Experts of a small language model.
Training: a variant of Muon for the experts, 1573M tokens, 12002 steps.
Below are experts of layer 6 (counted from 0) of a mixture-of-experts language model. Rows are named router (the router's row for the expert), gate (a neuron's input weights, with its number), up (a neuron's input weights, with its number), down (a neuron's output weights, with its number) and show model dimensions 128-191. Each number is 50 + 10 x the weight over its row's rms, rounded and kept within 0 to 99.
After each expert's rows: "comes before" lists some tokens at least twice as common just after its tokens as in all text. This comes from a sample of Wikipedia text that the model never trained on. Tokens count by the router's weight.

# expert 4
router:65 67 38 46 64 41 58 46 51 56 34 67 53 59 30 57 55 41 54 76 48 64 40 53 47 39 58 30 54 49 44 57 31 57 38 35 39 65 50 43 41 62 42 31 51 49 57 45 51 42 48 42 48 54 44 55 39 67 52 63 40 52 33 44
gate0:70 68 54 60 58 64 38 40 75 34 43 43 62 47 64 43 57 57 60 54 48 50 47 36 48 54 45 52 43 62 41 62 45 41 59 45 65 65 48 57 43 43 29 59 49 44 43 56 48 55 36 47 50 59 56 55 36 41 33 42 51 43 53 51
up0:40 47 55 46 50 45 62 61 36 58 55 69 43 52 42 62 53 43 46 49 38 48 37 62 46 36 61 60 56 37 49 48 47 57 41 47 33 49 52 51 43 47 64 46 56 54 41 51 42 58 51 42 44 44 42 35 53 63 67 51 47 62 45 61
down0:63 58 48 56 41 67 38 40 63 40 49 43 56 52 64 51 54 41 54 53 48 58 55 39 57 58 52 33 51 45 49 55 42 52 44 47 57 63 59 51 53 49 35 48 49 46 54 59 46 50 47 41 56 52 55 63 51 44 32 53 53 44 47 50
gate1:38 65 51 45 57 57 24 36 45 42 43 58 46 49 55 47 42 55 53 51 54 33 60 70 35 41 57 45 55 68 44 34 59 46 46 55 35 60 60 66 59 47 47 51 53 37 74 54 59 50 58 58 48 58 45 40 45 48 39 62 53 48 46 51
up1:61 47 56 54 53 50 21 50 46 37 58 39 50 51 30 54 52 37 70 40 43 54 43 43 48 47 54 63 53 72 58 59 56 46 54 56 55 61 53 53 38 56 49 59 58 66 55 44 48 53 37 52 51 53 53 51 50 62 44 66 49 49 44 48
down1:65 30 55 37 48 45 68 49 56 70 46 61 53 41 50 67 53 42 40 38 56 45 51 42 42 37 48 54 48 42 50 46 49 66 62 69 50 54 63 38 46 33 56 67 53 63 35 28 58 50 54 44 43 56 56 50 58 74 82 48 43 47 38 40
gate2:57 56 48 47 32 47 48 42 71 42 50 49 54 54 59 51 30 55 45 41 45 35 43 63 60 52 55 57 52 52 54 52 43 44 50 53 53 56 63 49 69 56 63 41 63 44 53 43 54 45 43 53 54 61 79 47 30 50 49 67 67 59 41 49
up2:51 43 36 52 53 59 71 54 56 43 64 57 56 51 40 52 42 48 72 54 52 64 47 45 61 52 62 45 46 52 58 45 40 56 33 44 54 60 48 41 43 48 58 31 55 46 53 42 52 46 60 60 55 51 60 55 42 71 48 55 36 54 37 36
down2:51 62 47 44 49 48 42 28 49 59 39 52 54 54 41 49 65 45 58 46 51 61 46 34 50 38 47 32 54 47 48 53 64 67 33 55 53 66 44 27 55 52 44 57 60 50 52 63 43 58 38 41 43 54 42 49 44 44 48 29 48 73 46 52
gate3:41 62 51 48 43 47 51 57 28 65 45 53 44 26 41 65 35 47 60 43 44 46 54 44 53 54 58 67 59 63 65 40 40 47 52 48 49 59 54 44 49 48 61 25 54 57 46 53 36 44 41 57 61 35 60 51 50 41 37 52 63 37 64 49
up3:51 50 53 54 49 62 38 30 54 59 67 39 62 54 58 45 51 65 40 49 61 46 55 51 56 56 59 44 36 66 60 53 48 59 48 40 48 57 53 56 51 31 28 59 55 43 47 62 49 46 57 55 48 52 41 54 51 48 55 48 42 59 63 46
down3:50 45 47 53 58 45 56 29 42 30 48 34 58 46 34 49 33 67 51 45 35 47 34 61 50 67 55 58 57 52 44 42 48 47 63 62 62 57 65 58 53 39 51 54 46 46 49 31 66 46 51 44 54 41 54 50 52 45 41 52 49 52 55 33
gate4:62 68 36 63 48 53 23 55 54 41 38 52 35 63 52 61 35 41 68 38 46 33 46 47 48 48 61 48 51 27 52 54 42 40 45 57 57 51 61 33 38 38 60 59 53 46 52 46 41 49 57 60 64 35 39 59 45 48 61 53 47 40 34 57
up4:57 52 47 47 65 64 51 54 49 43 41 45 30 51 44 46 40 29 60 67 53 16 54 75 41 55 66 43 56 51 54 56 41 55 66 59 60 58 65 58 45 58 58 46 51 41 62 51 37 44 57 52 51 58 55 49 60 73 42 39 57 24 39 49
down4:51 57 47 29 73 44 42 50 64 49 60 49 50 47 53 48 46 53 58 48 51 57 51 44 57 50 41 54 56 42 63 41 47 43 49 44 41 49 49 69 48 28 40 54 39 44 50 43 58 33 49 38 55 40 55 36 50 55 49 64 25 40 53 53
comes before: " of", " and", ".", " in", ",", "s"

# expert 9
router:26 57 33 49 48 32 54 35 59 59 32 37 65 58 48 69 59 39 46 43 47 58 30 61 43 54 47 54 51 53 49 50 55 34 37 49 65 40 48 50 68 34 41 50 53 61 41 57 49 46 50 44 29 56 57 46 65 55 47 54 42 59 47 45
gate0:44 61 63 28 61 47 48 50 45 59 63 53 51 53 52 65 58 44 40 57 42 48 51 35 45 54 33 57 38 64 62 50 37 52 49 58 49 46 53 51 43 51 33 41 44 47 55 51 48 46 40 42 54 58 71 56 58 42 39 47 59 50 72 30
up0:59 50 56 45 39 50 44 75 49 36 66 45 64 48 46 25 65 41 41 43 48 56 38 48 66 53 68 61 46 63 48 50 58 51 59 42 44 52 63 46 50 54 51 53 61 53 68 45 60 40 64 72 42 51 40 43 46 42 38 61 37 45 57 37
down0:43 55 64 54 45 29 60 60 50 44 51 49 59 69 46 52 40 49 37 55 40 27 56 53 41 40 46 63 43 65 53 50 51 58 64 49 48 52 49 56 48 49 41 31 47 51 33 54 43 36 50 49 43 54 56 45 51 52 52 55 45 46 50 64
gate1:52 62 55 33 65 47 62 49 39 37 48 47 64 71 36 58 53 35 56 56 51 39 49 44 54 62 52 55 41 51 34 50 62 49 44 57 57 44 38 48 48 55 45 47 51 59 65 59 48 53 61 49 48 58 45 36 39 40 71 54 43 57 32 43
up1:52 51 35 44 50 38 66 44 55 43 33 47 51 44 38 45 48 38 41 36 58 30 37 52 39 41 45 35 64 48 61 50 50 54 46 65 42 56 57 48 64 39 52 55 47 41 49 69 32 52 58 53 55 55 52 53 43 33 66 39 34 64 50 41
down1:55 31 44 49 52 44 54 56 61 66 68 52 33 52 44 43 50 54 44 37 59 49 58 46 34 38 56 41 45 69 56 43 47 78 62 35 27 55 61 26 41 41 56 46 32 39 56 55 63 43 56 57 43 53 46 49 51 70 64 56 50 47 44 52
gate2:41 71 59 46 44 35 66 38 44 57 49 52 45 41 43 62 58 36 49 50 62 54 44 72 39 56 35 70 57 42 44 51 55 66 38 45 49 69 59 57 48 48 40 62 64 59 52 44 60 42 65 42 56 34 58 52 45 52 53 51 47 49 24 50
up2:44 49 48 47 54 46 40 61 51 48 46 42 52 67 41 49 49 47 34 69 48 37 61 47 65 48 48 63 49 55 47 53 53 49 30 48 23 53 69 55 61 46 46 49 63 48 53 56 52 36 49 50 48 55 53 52 51 52 40 45 46 36 62 63
down2:33 53 60 47 51 46 50 50 45 61 55 49 53 55 30 38 64 47 57 46 66 56 54 65 51 37 45 36 38 59 44 21 62 52 38 52 52 48 56 29 49 59 55 47 45 49 72 48 49 71 67 54 49 56 36 48 50 53 44 52 42 59 44 46
gate3:29 54 41 37 60 41 50 46 65 70 43 50 54 57 45 56 46 50 42 59 42 47 46 53 31 46 32 42 69 60 45 44 67 59 65 44 51 45 65 48 48 55 61 41 63 43 46 51 33 71 30 46 49 53 61 58 58 51 58 54 43 49 33 43
up3:45 46 57 61 42 59 36 43 47 64 53 44 29 36 51 46 47 44 46 54 51 36 58 63 58 34 44 36 67 59 37 64 43 65 64 30 63 45 42 34 63 62 43 56 62 61 63 39 38 47 50 35 64 43 59 43 35 49 36 66 27 39 50 71
down3:39 59 39 42 55 32 45 57 37 35 54 31 50 74 48 61 60 34 31 40 49 46 35 69 41 63 56 46 50 67 50 59 40 35 55 54 56 47 61 50 44 45 64 38 56 22 65 49 42 43 53 46 51 42 52 51 43 62 60 39 40 43 61 60
gate4:35 59 59 30 42 46 42 48 55 59 36 29 61 53 49 60 46 49 53 60 38 50 76 32 50 44 42 40 51 59 41 40 54 46 76 33 63 47 53 51 59 65 40 61 49 48 44 32 47 34 45 48 26 68 38 52 50 39 60 55 58 27 51 43
up4:45 44 49 49 50 53 57 61 53 45 44 47 52 69 41 59 61 40 50 50 51 54 61 31 55 59 53 53 55 45 47 59 62 39 58 29 63 47 48 48 69 51 40 47 55 46 36 60 60 50 50 41 52 46 56 35 51 46 50 54 52 47 45 40
down4:65 59 55 45 41 59 57 31 48 26 57 51 49 61 47 40 50 44 43 53 70 51 41 51 57 26 54 61 45 70 58 34 63 64 52 58 59 27 53 47 40 57 57 65 41 50 45 63 66 38 48 46 63 65 59 37 64 59 53 46 43 61 42 41
comes before: " |", ":", "8", "7", "9", "5"

# expert 0
router:46 47 38 53 55 59 64 49 51 63 59 45 75 51 36 46 52 42 52 56 50 58 36 50 41 23 44 66 50 39 62 47 56 59 42 62 38 65 40 65 51 64 53 49 33 47 56 58 55 59 47 54 50 47 57 55 67 61 60 58 54 73 51 38
gate0:52 60 42 50 47 55 60 40 69 39 69 50 58 43 34 69 38 54 39 55 43 48 58 62 45 52 73 32 35 46 53 32 64 42 32 59 64 65 42 46 45 51 63 38 52 41 70 41 53 45 63 57 47 59 45 56 40 52 47 34 61 39 62 43
up0:42 59 57 70 51 53 48 54 36 53 56 48 51 50 44 67 64 59 51 63 44 63 52 61 55 58 40 41 52 47 51 66 65 50 32 68 52 47 56 53 75 68 59 50 41 49 51 44 46 52 51 39 36 47 56 56 42 44 62 47 40 67 53 48
down0:52 58 61 71 38 45 53 48 51 43 68 60 45 73 49 62 30 58 53 60 47 60 62 57 48 56 39 55 47 42 39 44 47 39 50 40 70 64 44 22 51 58 40 52 43 56 50 42 30 47 51 43 57 56 79 43 47 53 71 50 50 49 37 47
gate1:51 36 50 58 41 64 68 76 45 53 60 67 56 47 54 37 42 35 57 31 60 59 66 31 36 56 47 35 52 50 63 45 53 37 54 66 53 45 40 45 57 61 50 38 64 47 56 61 54 50 37 54 34 57 50 41 55 42 55 60 56 48 46 37
up1:56 50 42 53 48 39 52 33 44 76 73 44 41 58 42 55 47 40 49 36 63 31 68 35 56 43 40 65 47 56 53 44 40 37 44 44 48 41 70 48 36 44 59 37 54 46 66 38 58 41 48 41 50 53 45 63 35 50 72 57 40 54 42 42
down1:47 61 45 54 34 50 56 34 44 37 34 65 63 60 35 45 36 50 59 43 46 63 39 58 64 48 48 50 39 31 53 56 60 49 44 48 46 44 40 50 57 64 64 62 60 51 47 42 72 46 58 45 35 33 44 47 37 49 49 57 63 59 47 38
gate2:38 45 56 48 40 50 53 58 67 48 50 50 61 37 47 44 49 39 67 36 46 40 44 48 46 53 52 46 29 41 44 51 65 46 45 67 47 68 36 49 62 54 40 54 54 45 61 62 26 50 71 46 46 41 52 41 48 35 60 63 27 75 61 56
up2:54 55 44 52 45 56 31 37 52 56 57 47 47 49 58 39 50 57 50 51 61 45 45 44 44 46 51 56 59 46 46 61 63 55 49 45 50 56 58 62 38 46 46 45 49 65 50 61 51 50 66 75 46 52 28 60 46 60 63 45 57 44 71 57
down2:38 61 55 54 47 63 59 41 39 52 53 47 55 59 49 62 32 41 46 45 61 53 65 41 63 64 48 40 55 52 49 54 51 57 52 30 36 47 59 46 40 64 58 36 46 34 49 60 59 47 58 41 49 58 57 62 42 49 43 50 56 41 50 30
gate3:53 35 49 48 50 67 53 33 43 53 52 37 53 63 58 56 42 41 47 53 42 54 59 54 28 56 50 52 46 49 43 57 36 59 48 57 73 48 46 56 51 62 50 38 56 50 49 37 56 61 33 46 64 47 46 44 66 58 48 51 67 75 45 31
up3:44 46 54 44 36 44 63 67 55 41 50 45 48 62 52 55 44 53 43 51 54 44 53 46 39 65 12 35 55 69 68 37 44 42 52 55 59 39 49 43 23 51 43 63 37 34 50 42 55 45 58 31 63 52 49 48 57 38 48 40 45 53 70 38
down3:43 57 38 42 76 44 51 60 45 45 48 39 30 51 56 62 33 46 44 53 45 48 60 35 46 56 32 50 52 47 45 63 53 55 56 46 67 33 37 50 53 40 53 47 55 36 56 54 64 38 62 45 53 60 54 41 63 31 62 41 33 54 51 52
gate4:64 57 47 59 38 42 35 50 71 52 61 52 66 56 64 68 77 54 52 27 53 42 55 36 41 40 64 52 54 73 56 49 44 41 40 66 50 32 38 46 56 42 39 39 42 58 47 60 56 41 39 50 48 40 65 38 56 58 56 37 65 51 38 40
up4:38 62 48 39 53 51 72 49 58 38 58 36 43 40 41 45 36 50 47 51 39 41 46 73 52 63 53 61 52 53 72 42 53 56 59 47 40 55 72 49 54 53 59 53 53 51 56 69 28 54 39 47 62 52 36 54 37 47 41 74 41 49 58 51
down4:30 52 56 49 45 19 68 45 48 59 53 57 45 57 31 54 61 61 61 42 50 47 43 54 39 62 53 43 42 46 63 35 55 33 71 39 62 52 49 42 41 39 52 46 46 57 56 41 49 45 53 46 56 54 56 63 84 52 49 57 40 45 41 66
comes before: " |", " be", ";", "8", "3", "5"

# expert 5
router:51 74 36 45 47 47 48 42 58 57 41 55 46 51 45 57 53 41 47 76 50 45 45 57 34 62 47 35 50 57 45 59 41 52 44 41 45 56 61 42 39 64 46 39 51 52 57 34 58 48 51 47 59 49 50 40 37 51 52 66 40 50 26 56
gate0:56 50 40 47 43 48 47 32 41 37 43 43 49 50 50 41 47 43 42 68 52 52 29 69 37 39 59 58 46 53 51 37 45 38 43 38 58 47 55 57 67 54 56 68 44 51 47 47 69 42 61 55 55 58 55 42 55 51 53 67 46 65 66 51
up0:47 65 48 42 53 35 45 36 59 33 42 51 46 63 49 55 53 49 47 55 47 36 41 37 31 53 47 56 43 45 51 53 67 36 57 35 49 41 49 67 72 68 51 50 58 49 54 32 39 36 45 50 34 36 38 50 57 51 70 47 59 63 54 47
down0:66 40 48 62 50 36 59 44 42 42 53 49 48 46 53 54 52 40 57 83 48 43 26 69 45 45 59 56 60 57 57 44 54 39 50 44 43 43 43 66 61 57 40 44 50 48 59 30 48 49 53 49 49 39 53 59 41 47 71 34 53 53 47 47
gate1:52 66 56 53 45 22 64 40 56 53 44 45 54 51 52 32 44 54 38 49 57 50 48 49 54 43 47 58 50 50 61 38 48 56 65 44 59 59 50 45 41 48 40 58 56 59 46 43 36 39 66 66 56 46 51 44 45 26 49 36 43 46 59 60
up1:46 52 50 54 47 42 56 45 65 41 46 50 43 47 56 33 60 57 35 50 65 42 51 34 51 42 30 53 51 61 64 43 55 56 50 44 43 69 63 39 57 48 58 53 37 44 40 49 39 57 39 52 51 40 56 43 53 32 58 51 43 41 60 58
down1:60 62 49 59 64 49 58 53 60 66 48 53 50 30 36 38 49 58 51 38 59 56 51 62 61 71 50 64 51 51 50 49 48 53 59 39 44 57 59 55 43 49 51 70 48 48 58 61 48 55 60 56 48 41 61 38 46 24 65 48 58 65 56 64
gate2:60 64 31 66 45 46 42 55 55 54 35 46 48 58 53 44 50 42 54 45 55 43 36 54 49 39 39 44 58 29 49 44 54 62 36 29 46 54 56 55 63 53 49 35 61 41 46 47 43 37 53 56 53 40 51 47 47 53 52 26 46 61 41 62
up2:51 61 43 61 63 54 42 60 56 46 56 51 46 33 53 47 58 47 62 52 43 50 38 49 40 28 53 43 60 60 64 60 45 62 52 62 44 65 64 57 34 59 40 50 53 53 54 47 51 35 42 47 43 58 45 54 54 55 60 44 50 40 36 35
down2:45 48 47 57 47 63 75 42 54 33 62 54 44 52 52 63 52 58 46 53 32 52 58 68 43 59 36 49 53 42 63 65 59 53 54 55 42 42 35 54 45 57 68 52 46 35 44 36 57 41 47 43 58 47 46 50 34 42 48 57 58 37 44 53
gate3:71 43 50 48 28 58 60 57 43 36 36 56 39 44 64 65 55 52 37 45 57 51 52 42 32 42 54 39 36 37 57 65 57 63 35 54 57 59 30 50 44 44 45 50 48 43 38 43 66 57 64 39 70 40 54 45 67 59 46 54 64 44 36 55
up3:68 37 40 44 47 34 42 30 61 50 48 25 43 62 57 31 59 62 45 41 48 47 50 56 57 48 47 46 48 64 41 59 42 53 55 59 52 65 42 40 34 34 54 57 66 38 40 40 45 63 52 54 51 40 61 53 46 38 53 42 52 59 78 54
down3:47 42 36 42 36 48 48 43 41 40 30 40 54 56 60 42 62 61 52 35 51 54 32 56 39 47 41 49 35 45 65 52 53 66 30 61 41 60 30 61 48 49 32 41 61 38 56 46 40 41 53 49 52 65 50 40 66 47 55 46 56 36 37 57
gate4:39 46 46 53 47 55 41 84 33 48 59 49 36 32 46 50 35 57 29 62 60 54 54 42 42 41 58 47 58 57 63 58 38 51 46 70 61 47 72 47 64 55 25 60 71 42 55 44 44 54 66 46 49 48 43 42 61 73 41 69 58 49 54 60
up4:46 53 41 51 67 58 60 47 43 59 50 29 60 52 40 60 43 35 44 46 34 43 59 63 59 31 59 59 50 48 50 68 53 47 50 66 53 36 62 42 46 50 36 49 43 65 52 45 58 35 47 49 52 64 39 46 35 64 68 69 63 48 63 40
down4:41 47 62 49 52 41 64 70 50 48 60 71 41 36 64 37 60 49 59 53 60 54 44 55 35 71 43 38 33 41 54 40 63 35 33 50 47 58 64 47 40 41 41 56 33 42 53 64 30 46 66 57 58 50 52 57 43 50 58 58 35 44 50 61
comes before: " |", ",", "'s", " and", ")", ";"

# expert 6
router:36 51 40 47 56 66 66 60 44 50 52 52 46 52 40 35 44 61 40 37 43 50 46 51 40 23 45 39 50 44 44 35 45 63 43 50 41 46 64 30 45 59 44 56 41 87 40 48 50 47 54 44 52 40 60 57 49 65 76 36 43 33 50 44
gate0:40 47 65 50 46 54 52 37 59 52 47 43 38 43 46 59 46 56 41 53 62 44 36 43 48 71 54 52 37 47 43 56 50 65 42 58 58 65 55 35 64 55 56 62 41 64 61 57 35 41 42 43 45 67 41 57 46 34 69 53 65 55 49 43
up0:67 66 58 70 36 53 44 49 51 56 46 44 48 46 36 56 45 34 54 51 75 52 47 55 53 34 32 64 50 37 41 64 34 51 57 63 61 39 48 60 49 61 58 48 39 63 36 50 52 37 47 34 46 36 55 55 40 54 51 53 58 55 49 41
down0:38 31 45 72 33 58 37 35 57 38 62 55 45 40 47 45 47 56 50 44 57 37 40 57 62 57 49 42 51 49 46 37 45 43 40 53 59 57 51 51 52 34 29 42 53 52 49 35 42 45 43 48 25 45 53 60 59 32 38 58 50 26 46 60
gate1:39 67 52 37 60 54 50 52 34 37 60 60 57 41 45 49 65 52 61 51 23 54 49 43 75 73 61 45 41 54 40 53 47 58 42 44 41 50 71 50 43 50 40 45 37 44 56 55 61 41 47 55 40 27 51 41 62 48 46 45 55 72 48 52
up1:46 35 40 44 44 41 45 42 35 51 42 47 60 41 60 39 60 44 61 53 50 44 46 64 44 48 38 44 55 48 73 32 61 38 43 41 43 46 55 49 42 36 43 43 38 68 37 42 55 59 65 55 67 55 53 31 61 42 41 45 41 70 48 41
down1:46 31 52 61 43 46 39 50 53 47 39 54 45 53 45 54 46 48 43 31 47 48 34 63 58 40 46 44 57 65 63 54 62 57 68 36 63 47 47 52 39 46 48 76 45 60 50 48 66 46 43 55 34 46 32 38 49 56 42 43 50 51 55 62
gate2:56 45 59 51 60 61 60 39 52 43 63 48 43 52 58 54 57 60 44 48 37 60 53 63 45 45 38 58 53 54 44 45 39 39 29 36 59 64 52 55 67 63 52 72 50 52 53 52 43 53 42 43 48 59 43 57 42 39 53 47 28 52 44 33
up2:48 52 42 59 45 55 43 58 47 53 51 39 46 56 63 55 42 40 42 66 48 50 62 45 40 54 61 32 57 46 46 50 52 40 49 52 48 69 22 40 33 47 54 71 42 51 49 45 42 62 49 51 49 33 38 61 33 61 38 43 45 49 29 58
down2:52 46 55 61 67 51 49 70 56 34 47 53 50 49 60 35 40 50 47 50 54 31 53 47 61 58 52 49 51 29 46 37 54 48 48 45 58 68 49 66 58 54 41 49 62 64 34 45 47 24 40 57 33 36 47 51 44 63 52 45 54 70 46 60
gate3:46 53 37 57 63 39 33 58 33 40 61 46 43 41 40 36 56 59 54 53 40 50 47 70 45 52 54 41 51 71 29 55 44 55 41 56 60 47 69 60 42 67 63 55 67 60 49 57 68 41 62 65 62 41 47 49 46 37 54 52 59 49 41 56
up3:57 47 50 43 57 48 45 46 36 28 63 39 44 36 61 44 61 51 31 37 38 50 36 45 53 68 50 46 55 72 37 27 56 52 39 40 42 42 48 61 54 60 50 78 52 52 54 58 61 32 52 51 64 53 49 61 46 28 52 46 55 53 52 40
down3:47 47 37 62 53 63 51 52 33 52 67 59 40 53 57 43 65 52 50 61 63 33 45 66 48 44 37 45 47 54 47 54 43 43 64 44 66 35 21 46 58 50 46 30 62 52 54 58 55 57 64 59 41 62 50 51 54 44 67 53 49 45 55 55
gate4:61 57 66 54 30 62 59 50 62 46 65 41 57 41 57 57 51 38 46 62 52 51 57 62 58 38 72 44 53 58 62 44 45 44 55 66 38 43 45 38 48 54 46 41 49 52 56 63 52 42 49 38 53 39 76 57 53 51 44 67 69 25 44 39
up4:30 53 38 49 49 44 45 46 44 42 64 46 46 44 54 53 48 57 57 70 42 47 61 54 43 66 53 59 44 55 36 37 62 52 48 39 54 52 46 51 69 48 55 42 57 43 54 40 56 43 46 61 34 39 62 47 58 60 72 50 49 49 59 31
down4:47 47 48 33 44 60 55 49 66 49 58 56 43 59 62 44 71 55 54 65 54 58 55 55 42 49 59 51 48 50 64 29 43 52 43 63 36 33 50 42 58 43 57 37 39 57 60 49 43 33 56 43 49 47 59 38 49 51 42 56 41 48 49 44
comes before: " the", " a", " his", " he", " to", " an"

# expert 10
router:59 56 72 54 58 58 42 67 49 57 50 55 41 50 54 42 46 36 52 61 53 60 51 56 63 59 35 23 50 52 43 55 47 57 37 31 49 47 66 60 38 49 54 50 47 34 61 58 51 43 50 57 55 41 37 55 52 48 26 56 48 36 41 48
gate0:37 42 50 53 42 55 38 54 46 59 57 31 40 65 58 62 53 44 45 54 40 49 41 45 51 51 53 75 70 43 35 27 48 43 51 65 58 31 53 49 64 53 28 63 62 48 62 60 39 60 49 46 50 44 32 38 37 54 64 54 49 62 39 61
up0:59 75 83 43 43 35 42 50 54 59 48 65 31 41 48 51 61 57 54 46 43 49 69 56 51 36 48 54 32 67 60 35 64 59 58 57 42 61 60 52 63 46 52 42 40 48 60 46 43 49 48 41 37 54 45 65 58 38 56 33 51 72 52 47
down0:44 43 54 34 60 46 44 55 34 34 34 46 50 55 46 51 60 49 51 53 48 52 51 48 41 62 49 52 50 66 53 41 47 38 62 71 60 30 49 40 47 58 47 74 57 52 36 56 56 48 48 38 61 46 60 59 60 65 33 58 68 59 44 44
gate1:55 65 54 48 61 57 38 55 52 44 58 39 28 30 41 61 52 51 55 54 67 51 57 59 26 56 59 52 42 52 57 55 62 52 33 38 45 47 41 54 43 47 60 55 49 41 66 52 46 49 47 48 55 38 53 52 41 47 43 46 55 52 39 64
up1:80 47 62 44 52 64 28 44 48 29 67 55 50 56 41 38 34 55 46 57 54 43 54 46 52 55 56 50 43 50 42 46 55 52 49 50 46 57 45 86 60 52 51 33 56 59 29 59 60 57 41 43 62 32 62 40 57 66 55 50 63 52 31 43
down1:42 53 55 37 52 64 71 63 44 48 41 47 50 55 41 69 51 59 56 41 45 53 44 71 39 59 60 54 47 52 56 58 73 51 51 46 44 48 51 52 47 43 24 46 33 60 38 42 54 52 47 46 52 42 50 58 38 43 51 49 56 47 69 66
gate2:47 65 73 59 58 47 71 55 51 42 50 33 39 30 68 46 80 39 39 45 42 41 62 45 51 40 36 47 48 43 45 47 44 54 60 44 44 28 48 59 44 52 63 56 61 52 59 42 50 44 55 41 47 60 52 47 35 60 44 58 71 46 55 54
up2:58 40 44 62 61 46 42 50 45 43 40 57 51 64 43 43 45 63 45 31 52 53 59 56 51 54 54 53 52 56 60 40 38 50 39 55 46 77 45 44 44 54 53 39 52 52 42 50 54 40 51 50 50 39 44 48 57 67 38 30 37 57 52 64
down2:63 43 41 55 45 54 64 55 52 46 56 47 45 36 50 37 31 56 44 67 35 41 55 47 47 50 50 39 58 45 47 44 46 62 58 65 48 34 44 38 36 44 47 40 52 52 43 42 37 48 50 58 50 73 43 65 48 43 49 46 36 39 54 60
gate3:32 53 59 56 32 28 51 59 49 61 61 40 64 30 38 49 36 49 44 47 42 48 53 57 58 35 49 56 60 40 49 51 32 63 50 43 45 32 48 50 54 60 50 51 54 53 67 45 55 49 66 42 42 61 60 63 52 49 50 53 47 49 36 56
up3:51 30 58 39 43 51 73 48 56 45 44 49 41 37 59 46 51 52 60 62 41 40 56 45 52 59 64 68 67 40 49 41 40 27 49 42 53 49 33 38 40 53 76 53 50 70 58 55 68 55 45 35 51 49 50 45 44 59 49 62 53 51 53 45
down3:41 46 39 46 54 53 42 63 38 36 38 61 55 50 45 54 52 70 46 43 39 41 47 45 55 51 64 42 50 46 25 61 41 31 50 49 42 49 55 59 52 63 55 50 35 54 47 36 57 44 37 49 48 34 48 60 50 52 60 42 57 54 62 61
gate4:46 53 65 50 65 39 53 61 42 44 45 56 63 61 55 60 50 52 58 59 37 45 61 48 40 46 58 62 30 42 59 42 58 58 57 46 53 55 67 55 55 61 44 49 52 53 48 46 79 56 60 46 43 69 64 47 61 45 47 53 51 36 60 46
up4:47 40 63 48 40 31 65 60 72 56 60 51 57 55 70 52 72 61 73 61 39 41 60 49 34 45 59 49 50 42 45 51 58 41 40 34 65 49 54 43 31 55 46 56 54 49 36 55 59 42 48 51 54 47 69 47 42 64 51 51 46 56 57 59
down4:54 35 54 71 38 58 53 52 35 47 65 74 50 60 52 42 51 46 38 57 67 44 61 51 27 55 37 59 34 44 33 30 53 56 45 50 46 53 70 62 69 39 41 47 55 52 32 64 66 44 44 49 46 31 44 41 48 70 40 52 48 73 36 28
comes before: "\n", "-", "|", " The", "The", "S"